Below are experts of layer 3 (counted from 0) of a mixture-of-experts language model. Rows are named router (the router's row for the expert) and show model dimensions 64-95. Each number is 128 + 32 x the weight over its row's rms, rounded and kept within 0 to 255. Numbers have three digits each.
After each expert's rows: a language model's description of what the expert responds to. This comes from a sample of Wikipedia text that the model never trained on.

# expert 39
router:084178157101127111112105127117134177137134124111187114127103096113154160089196164180141090158090
What it handles: Table cell separators. Pipe characters dividing cells in wiki tables, especially at row starts, plus semicolons, dashes and month names in dates.

# expert 46
router:110059158167139102094172132131145139094143099097126138104089155159148170118109151138139178120165
What it handles: Vowels after consonants. Single vowel pieces e, o, u, a and short starts like se, be, De mid-word, as in for-e-ign, S-ee, man-u-facture.

# expert 49
router:158084175120143143145129165043037110124113138198172178132172155093103127115090090088182145162092
What it handles: Compass directions and superlatives. The est, ast, orth pieces in west, east, north and superlatives like highest, plus first, other, all.

# expert 36
router:078146076114143156088070130069138139123107123116150137138171173147153137144177109131104128091139
What it handles: Word endings with y/is. Endings and middle pieces such as y, is, us, ies, amily, as in topon-y-ms, epon-y-mous, Subf-amily, H-is, and verbs is, are.

# expert 59
router:113080082114135094118107103196101122147142133161118084100166151044092154157210135093105170129102
What it handles: Table row ends, early pieces. Pipe-newline ends of table rows and separator rows, plus early word pieces like a-ud-itioned, Yeh-ud-a, Ge-or-ge.

# expert 0
router:103100129124172133146152187115158132097076108169102119125185105114083083150132148092046105079139
What it handles: Punctuation and list markers. Periods, hyphens, colons, pipes and paragraph breaks, especially list-item dashes in infoboxes and cast lists, such as - Occupation:, table |.

# expert 23
router:191074135178105138091161118136148142092147122174110095113161088047105120202089090145115118168060
What it handles: Early syllables of words. Second or third pieces near a word's start after one or two letters, like C-ent-ral, S-uc-ceeded, c-iv-il, T-rans-it.

# expert 63
router:049113088125114088189108107126169108194089105092115130107156166114150193164103154132137128134106
What it handles: Nationality and adjective suffixes. Suffixes forming nationality adjectives and derived words, such as Ital-ian, perfor-man-ces, Social-ist, execut-ive, and words like National, American.

# expert 41
router:114131203120161087121121167135154185161100127156105093103034089097078123132085136102121067135083
What it handles: Pieces after consonant openings. Word-internal pieces, mostly b, op, x, ag, ip, following a short opening, as in Pra-b-hu, coin-op-erated, delu-x-e, recom-b-ine.

# expert 27
router:145130118158125112096172112176118098126088087124053103133161166064136117139110123101130114162086
What it handles: Capitalised name starts. First letters or pieces of capitalised words inside institution and place names, such as C in Census, City, Castle, and Col-lege, D-ock.

# expert 34
router:085126151150140080180088145151178142081084116185104101138122179156133100117115102097100104146177
What it handles: P and ff pieces. Word starts like con, comp, app, New, plus inner pieces such as Gri-ff-ith, O-ff-ice, photogra-p-her, Preced-ing.

# expert 6
router:145150079067082163161139118130171083055124165162125082154142094111087106119128093120099131103079
What it handles: Word-initial consonant pieces. First consonant pieces of words, often p, v, f, ch, sp, serv, such as p(lane), Sup(erv)isor, Malloy v. Hogan.

# expert 24
router:162136125071131154128176122090142167163129134099152149110145075139061154107083101204138155128084
What it handles: Mid-word consonant pieces. Single consonant pieces inside longer words, mostly t, f, p, b, such as cheer-f-ul, spon-t-aneity, streng-t-hened, es-p-ecially.

# expert 3
router:184144096168136112135117079127065119098211164115152119100083125165124144129122114116141106151156
What it handles: Clause-linking function words. Conjunctions, relatives and auxiliaries joining clauses in running prose, especially "and" after a comma, plus was, which, or, if, had.

# expert 40
router:139083166149077083149107158083122094093176132162150152113165148122119141139111084086143161148141
What it handles: Re and id pieces. Pieces re, id, ri and prefix starts like re, pre, se inside words, such as Gr-id, br-id-ge, cor-re-ct, Sy-ri-an.

# expert 11
router:179159086043139100094100142113072114100145166101166090113110079120142117085148130124114142154183
What it handles: Commas and conjunctions. Commas, spaces, and, dashes and ampersands that separate list items, clauses and table values, e.g. 2002–present, outdoor.

# expert 15
router:121121201139147119119126204131131133101113087101137177137137129135186167205156159145130118151174
What it handles: Place and name endings. Final pieces of place names, personal names and proper nouns, typically before a comma or table bar, like Louisian-a, United States, Ju-an.

# expert 35
router:095106099147160090074115019099117152092155108096118095111168164122130084075150126146149079133164
What it handles: Mid-word suffix pieces. Mid- and end-of-word pieces like it, et, ing, ment, ical, as in compos-it-ions, tog-et-her, frag-ment, automat-ical-ly.

# expert 56
router:147150170150099125153156182100135128053092128154148144157186149128079159209159098135152181161100
What it handles: Prefixes and second syllables. Latinate prefixes like re, per, pre, sub, plus second-syllable pieces after an initial letter, such as dis-or-ganisation, In-ter-continental, s-om-ewhat.

# expert 62
router:122217163159088119124123137148140071161155100168073175175076132095138105160138122176146152100189
What it handles: Capital A, M and am. Capitalized name beginnings like A, M, B, K, Al, and the piece am inside names, such as Z-am-ora, B-am-el, K-am-ensky.

# expert 61
router:154089202140134084140143132077119143191074087113143151142093117152171091140112113098120156158141
What it handles: Final on and year digits. Word-final on in names and nouns (Oregon, Menon, phenomenon), final digits of years and numbers, and the after of.

# expert 52
router:144175159139209141143171137167153148082142078133150227140124106156202105147117179148160125133117
What it handles: Word-final vowel endings. Final vowel pieces like i, a, io, ia ending names and words before a comma or line break, such as Sápm-i, Alberta, Stud-io.

# expert 22
router:038087180142155147118182040158084120105124118127150067155110064166143152136139136171166090099116
What it handles: C/G syllable pieces. Mid-word pieces with c, g or m such as -oc-, -ac-, -ic-, -og-, as in autocannon, financial, replaced, Geographic.

# expert 10
router:073080138108153120117174151142124144149145131118141183108119137114110111142185166144079140068125
What it handles: Line and heading breaks. Newlines, paragraph breaks, table row ends and == heading markers, especially the break after an article title, plus opening parentheses.

# expert 43
router:178137108128157207087150070166074208145108153094109185099125143119172118189150151095132105170117
What it handles: Plural and noun endings. Plural endings s, es, ions, ies on nouns and team names, such as Outlaws, Knicks, emotions, events, and Webs-ite.

# expert 29
router:111179098053136143102165114138116120135174143147129154152151151145095094176141151091077179091145
What it handles: Line breaks and initial capitals. Line breaks ending infobox lines or paragraphs, and capital letters opening names or words, as in Troy B-aker, A-urora.

# expert 13
router:111121116168124101141065164161138178099135126070103099125116152101141109106180104143134138150102
What it handles: Year prefixes, il/el pieces. Year prefixes 201, 200, 199 before the final digit, plus inner pieces il and el, as in Bu-il-t, gu-il-ty, Manu-el.

# expert 19
router:129104101159111109152165134153058162193095132124132126101141064126123091104054108164155195123140
What it handles: Inner vowel-liquid pieces. Word-internal pieces in, al, l, u, ol after a first syllable, as in pr-in-ciple, Lang-u-age, loc-al, McC-l-ain.

# expert 54
router:176118146085097128137113137100164155131115139116147135141155177084170105164145151127161235142099
What it handles: Digits and numbers. Digits and number chunks in dates, statistics, coordinates and tables, such as 201, 13th, 42.7, $87.6 billion.

# expert 7
router:159112103166111213136122107158111084159172168096130142201095121143168179113112118076083141162174
What it handles: Articles and function words. Common function words in running prose, mostly the, of, a, was, as, its, his, often after a verb or preposition.

# expert 17
router:112127139142093122132160110116139167096092149166111101132106069115161074084166148194159151145136
What it handles: Spaces and dashes before numbers. Spaces, en dashes, hyphens, slashes and parentheses before digits in tables and sports records, as in 3–12, N/A, (3-3).

# expert 21
router:067145110118070116096150130118140061139121135165131101147103145123091163118132121155111083055153
What it handles: Verb-stem continuation pieces. Stems and middle pieces of common verbs and words, usually before -ed or -ing, such as serv, us, includ, form, likew-ise, dissol-v-ed.

# expert 37
router:138120123132159126122116142069134165121116107101090217106112166133167179141093148151149081115164
What it handles: Derivational word endings. Word-final suffix pieces ending a noun or adjective, such as inc-ident, innoc-ent, loc-ation, Percuss-ion, resident-ial.

# expert 48
router:135107056138104131094108129094165133117158144148058154114132143151112100098098101098121118094145
What it handles: Second word pieces. Middle or end pieces right after a word's opening chunk, often ed, os, ated, as in comp-os-er, imp-ed-ing, recommend-ed.

# expert 9
router:162165062144143139157107131145085090081109097071135074116099128146077084138117105060119140156119
What it handles: Word-internal n syllables. Mid-word pieces containing n or er inside longer words, such as an-n-iversary, dy-n-asty, gym-n-astics, fat-her.

# expert 55
router:119134103153071200113190096126118044114081131116111069160127069150105187127151125104182132148140
What it handles: Articles, st and ic pieces. The, a, his, its after prepositions, plus pieces st and ic, as in client st-ate, log-ic, intox-ic-ated, h-ig-hest.

# expert 20
router:151174090081128157146131095140108141136182150178173175075168162086081126123126170105075125076140
What it handles: Initial t/b/d/h pieces. Word-initial t, b, d, g, h or st pieces whose word continues next, such as t-ally, t-rip, b-irth, h-istory, k-eeps.

# expert 32
router:161089159146122126093108123116132148114099111097145164137130144134135157129137107137114145173139
What it handles: Word-final vowel pieces. Final vowels ending names and words, such as Cell-o, Marth-a, i.e., and capitalized pieces like He, Re, No, Jo.

# expert 18
router:082141112159167091128105147130139104096198133153161154114083174145184062099084143103101135117188
What it handles: Verb endings and function words. Verb suffixes ed, ing, es, ated and following words like to, him, would, as in giv-ing, tak-en, provid-es.

# expert 14
router:130174114155074171136120085155087148141112153123124121119139135087106130104105118159125139070130
What it handles: Word-initial consonant pieces. Lone word-initial consonant pieces after articles or conjunctions, mostly f, l, d, h, such as f-ight, f-emale, cl-assification, w-ill.

# expert 45
router:167102086127177110168138180085185095055187111177112105124138150086136144141111104113130109075160
What it handles: Infobox field colons. Colons after field labels in infobox-style lists, like Champions:, Country:, Maximum winds:, plus word endings such as ack, and, film, series.

# expert 51
router:170093179058085107137090139089179171148155138072098180119136141114153099181153192143148203138120
What it handles: Digits in numbers. Single digits and digit groups inside numbers: coordinates, vote counts, scores, ages and years in tables, such as 6, 4, 201.

# expert 28
router:142163188102136144122115136110160132183140113091171111173107073087160141177107099120128080164106
What it handles: Table cell separators. Pipe separators between cells in wiki tables of sports rosters, election results and statistics, plus semicolons, colons and slashes.

# expert 4
router:092203173179144142146152151061111185112088148094169072150117120148110157080165156125140125119135
What it handles: Quotes and word middles. Opening quotation marks before titles and word pieces inside long words, such as polic-em-an, Acad-em-y, Nonethe-l-ess, Agronom-y.

# expert 2
router:187106150095098090213117055141126111133116122153105106141113047127174092156151183137115131107088
What it handles: Non-English word pieces. Mid-word pieces of foreign names and non-Latin script bytes, such as Japanese UTF-8 fragments and accented letters like É, å, in S-ang-mélima, G-u-am.

# expert 57
router:170132102078103204131136071095115149129091168092144119124111128107094136152086117109122116140079
What it handles: Word-initial consonant pieces. Opening lowercase consonant letters of ordinary words after articles, like s in silent, same, song, small, plus m, g, sh.

# expert 1
router:132169169122137170151136055143141170134191141115156100150162139143093142135113079171131141058102
What it handles: Word-initial consonant pieces. Single-letter or short consonant pieces starting a word, often after a or the, such as m(igrations), N(eed), b, M, t.

# expert 50
router:045178151144080102119091151176112101169145157138061131168071081164138134181098122153090155056058
What it handles: Word-middle syllables. Syllables inside longer words, often before ed/ing endings, such as inc-um-bent, inc-ul-cation, st-um-ble, reg-ard-ed, Feb-ruary.

# expert 26
router:135126086127149096089113141097110109072080109204093128109159057129107115123095078074132164091150
What it handles: Spaces, dashes, table markup. Bare spaces, list dashes, pipes, heading equals signs and paragraph breaks in infoboxes, tables and lists, often before numbers or years.

# expert 33
router:132100113122162122118144124190091072160134156133101144092107075129111177107159140082156151148082
What it handles: Prepositions in prose. Prepositions in narrative sentences, such as in, on, at, with, over, by, after, plus the mid-word er piece in names.

# expert 12
router:158083134125096092162097108164077188170155130150170114107094125163137184111086122179026117088134
What it handles: Prepositions after nouns. Prepositions like in, of, from, on, at right after a noun or verb, as in born in, a hamlet in, medal in.

# expert 31
router:105108137143148101096140133140182140130124118083153094113128204164150141142170214114140104126184
What it handles: Foreign name fragments. Inner pieces of non-English personal and place names, often in sports tables, such as Sigur-d, Mijuš-k-o, Slov-en-ia, Eindh-ov-en.

# expert 44
router:169147110056162129099093104123073123121162158060146133129101036133140120083156112102089134117136
What it handles: Commas and separators. Commas, periods, semicolons, table pipes and "and" separating list items, author names, dates, scores and table cells.

# expert 8
router:151093110170090140158110145055107140166137140119104140099156143123153150174119104114160137147109
What it handles: Vowel-led word stems. Word-internal stems starting with a vowel, right after a single initial consonant piece, such as F-ound-ed, B-rit-ish, p-ubl-ished, t-reat-ments.

# expert 5
router:142121085149092175108162151109158157167109133126108138116105094174128122164144147165177134141099
What it handles: Mid-word r and er pieces. Word-internal pieces, mostly r and er, after a consonant cluster, as in émig-r-és, vib-r-ated, Immig-r-ation, d-er-ived.

# expert 58
router:073149155129160145145142131159159076116119125119151082107124147078175146094169115179126141168177
What it handles: H and ar pieces. Pieces with h, ar, an, accented letters, pronouns he/she and names like Mar, in South Asian and foreign names such as Chowd-h-ry, Fern-á-ndez.

# expert 30
router:188123192092116137163123137092161122155102125090104140106148118159147134098099166160154106155128
What it handles: Capitals in acronyms. Capital letters and letter pieces inside acronyms, abbreviations and table cells, such as UH-R-C, KS-R-TC, I-R-A, CN-N.

# expert 47
router:171097127098155100195098175057148150135143089118122186106122191124118128146128185129143185159172
What it handles: Digits and ordinal suffixes. Digits in years, scores, statistics and table cells, plus ordinal endings like 7th, 31st, 1st Baron.

# expert 16
router:091184157143061103104136054155127081116127123160063123087144072114134122066101185168126125125124
What it handles: V, W, D pieces. Word pieces starting with v, w, d or o inside words, like D-iv-ision, Ind-iv-iduals, ww-w, d-if-ficult, Massachusetts.

# expert 60
router:094198102114149144139133118112066146119126142097132166135113167158150154175171107067171098157176
What it handles: Word endings and closers. Final word pieces like s, ly, im, ers and closing parentheses or quotes, as in shr-im-p, rat-her, brother-s, birth-s.

# expert 25
router:164092077100141147131111182150092175162116116097152142120173097078118182122116126166079092169113
What it handles: Self pronoun pieces, prepositions. The el piece in himself, herself, myself and Philadelphia, plus the prepositions in and on and closing parentheses in infoboxes.

# expert 38
router:163115138116095137140143105078133104094113112123097091204096124134102143083081153165128120173128
What it handles: Second-letter consonant pieces. Single letters or short pieces in second position of names and words, often h, l, p, such as X-h-osa, Su-h-ayl, Ad-l-on, e-p-iglottis.

# expert 42
router:139202071069133148168147109143180108167149166143117127142138166155090076105115135102089131152137
What it handles: Word-initial capitals and to/by. Prepositions to, by, under and capital letters starting names or titles, such as written by, in to, The S-impsons.

# expert 53
router:070115181129107140140084186166180196047112113144150193129101132153106146103172143059144082133180
What it handles: Word-final pieces of nouns. Final pieces completing common nouns and names, like a-ward-s, Headqu-art-ers, Cl-ark-e, Lansd-own-e, plus closing quotes and parentheses.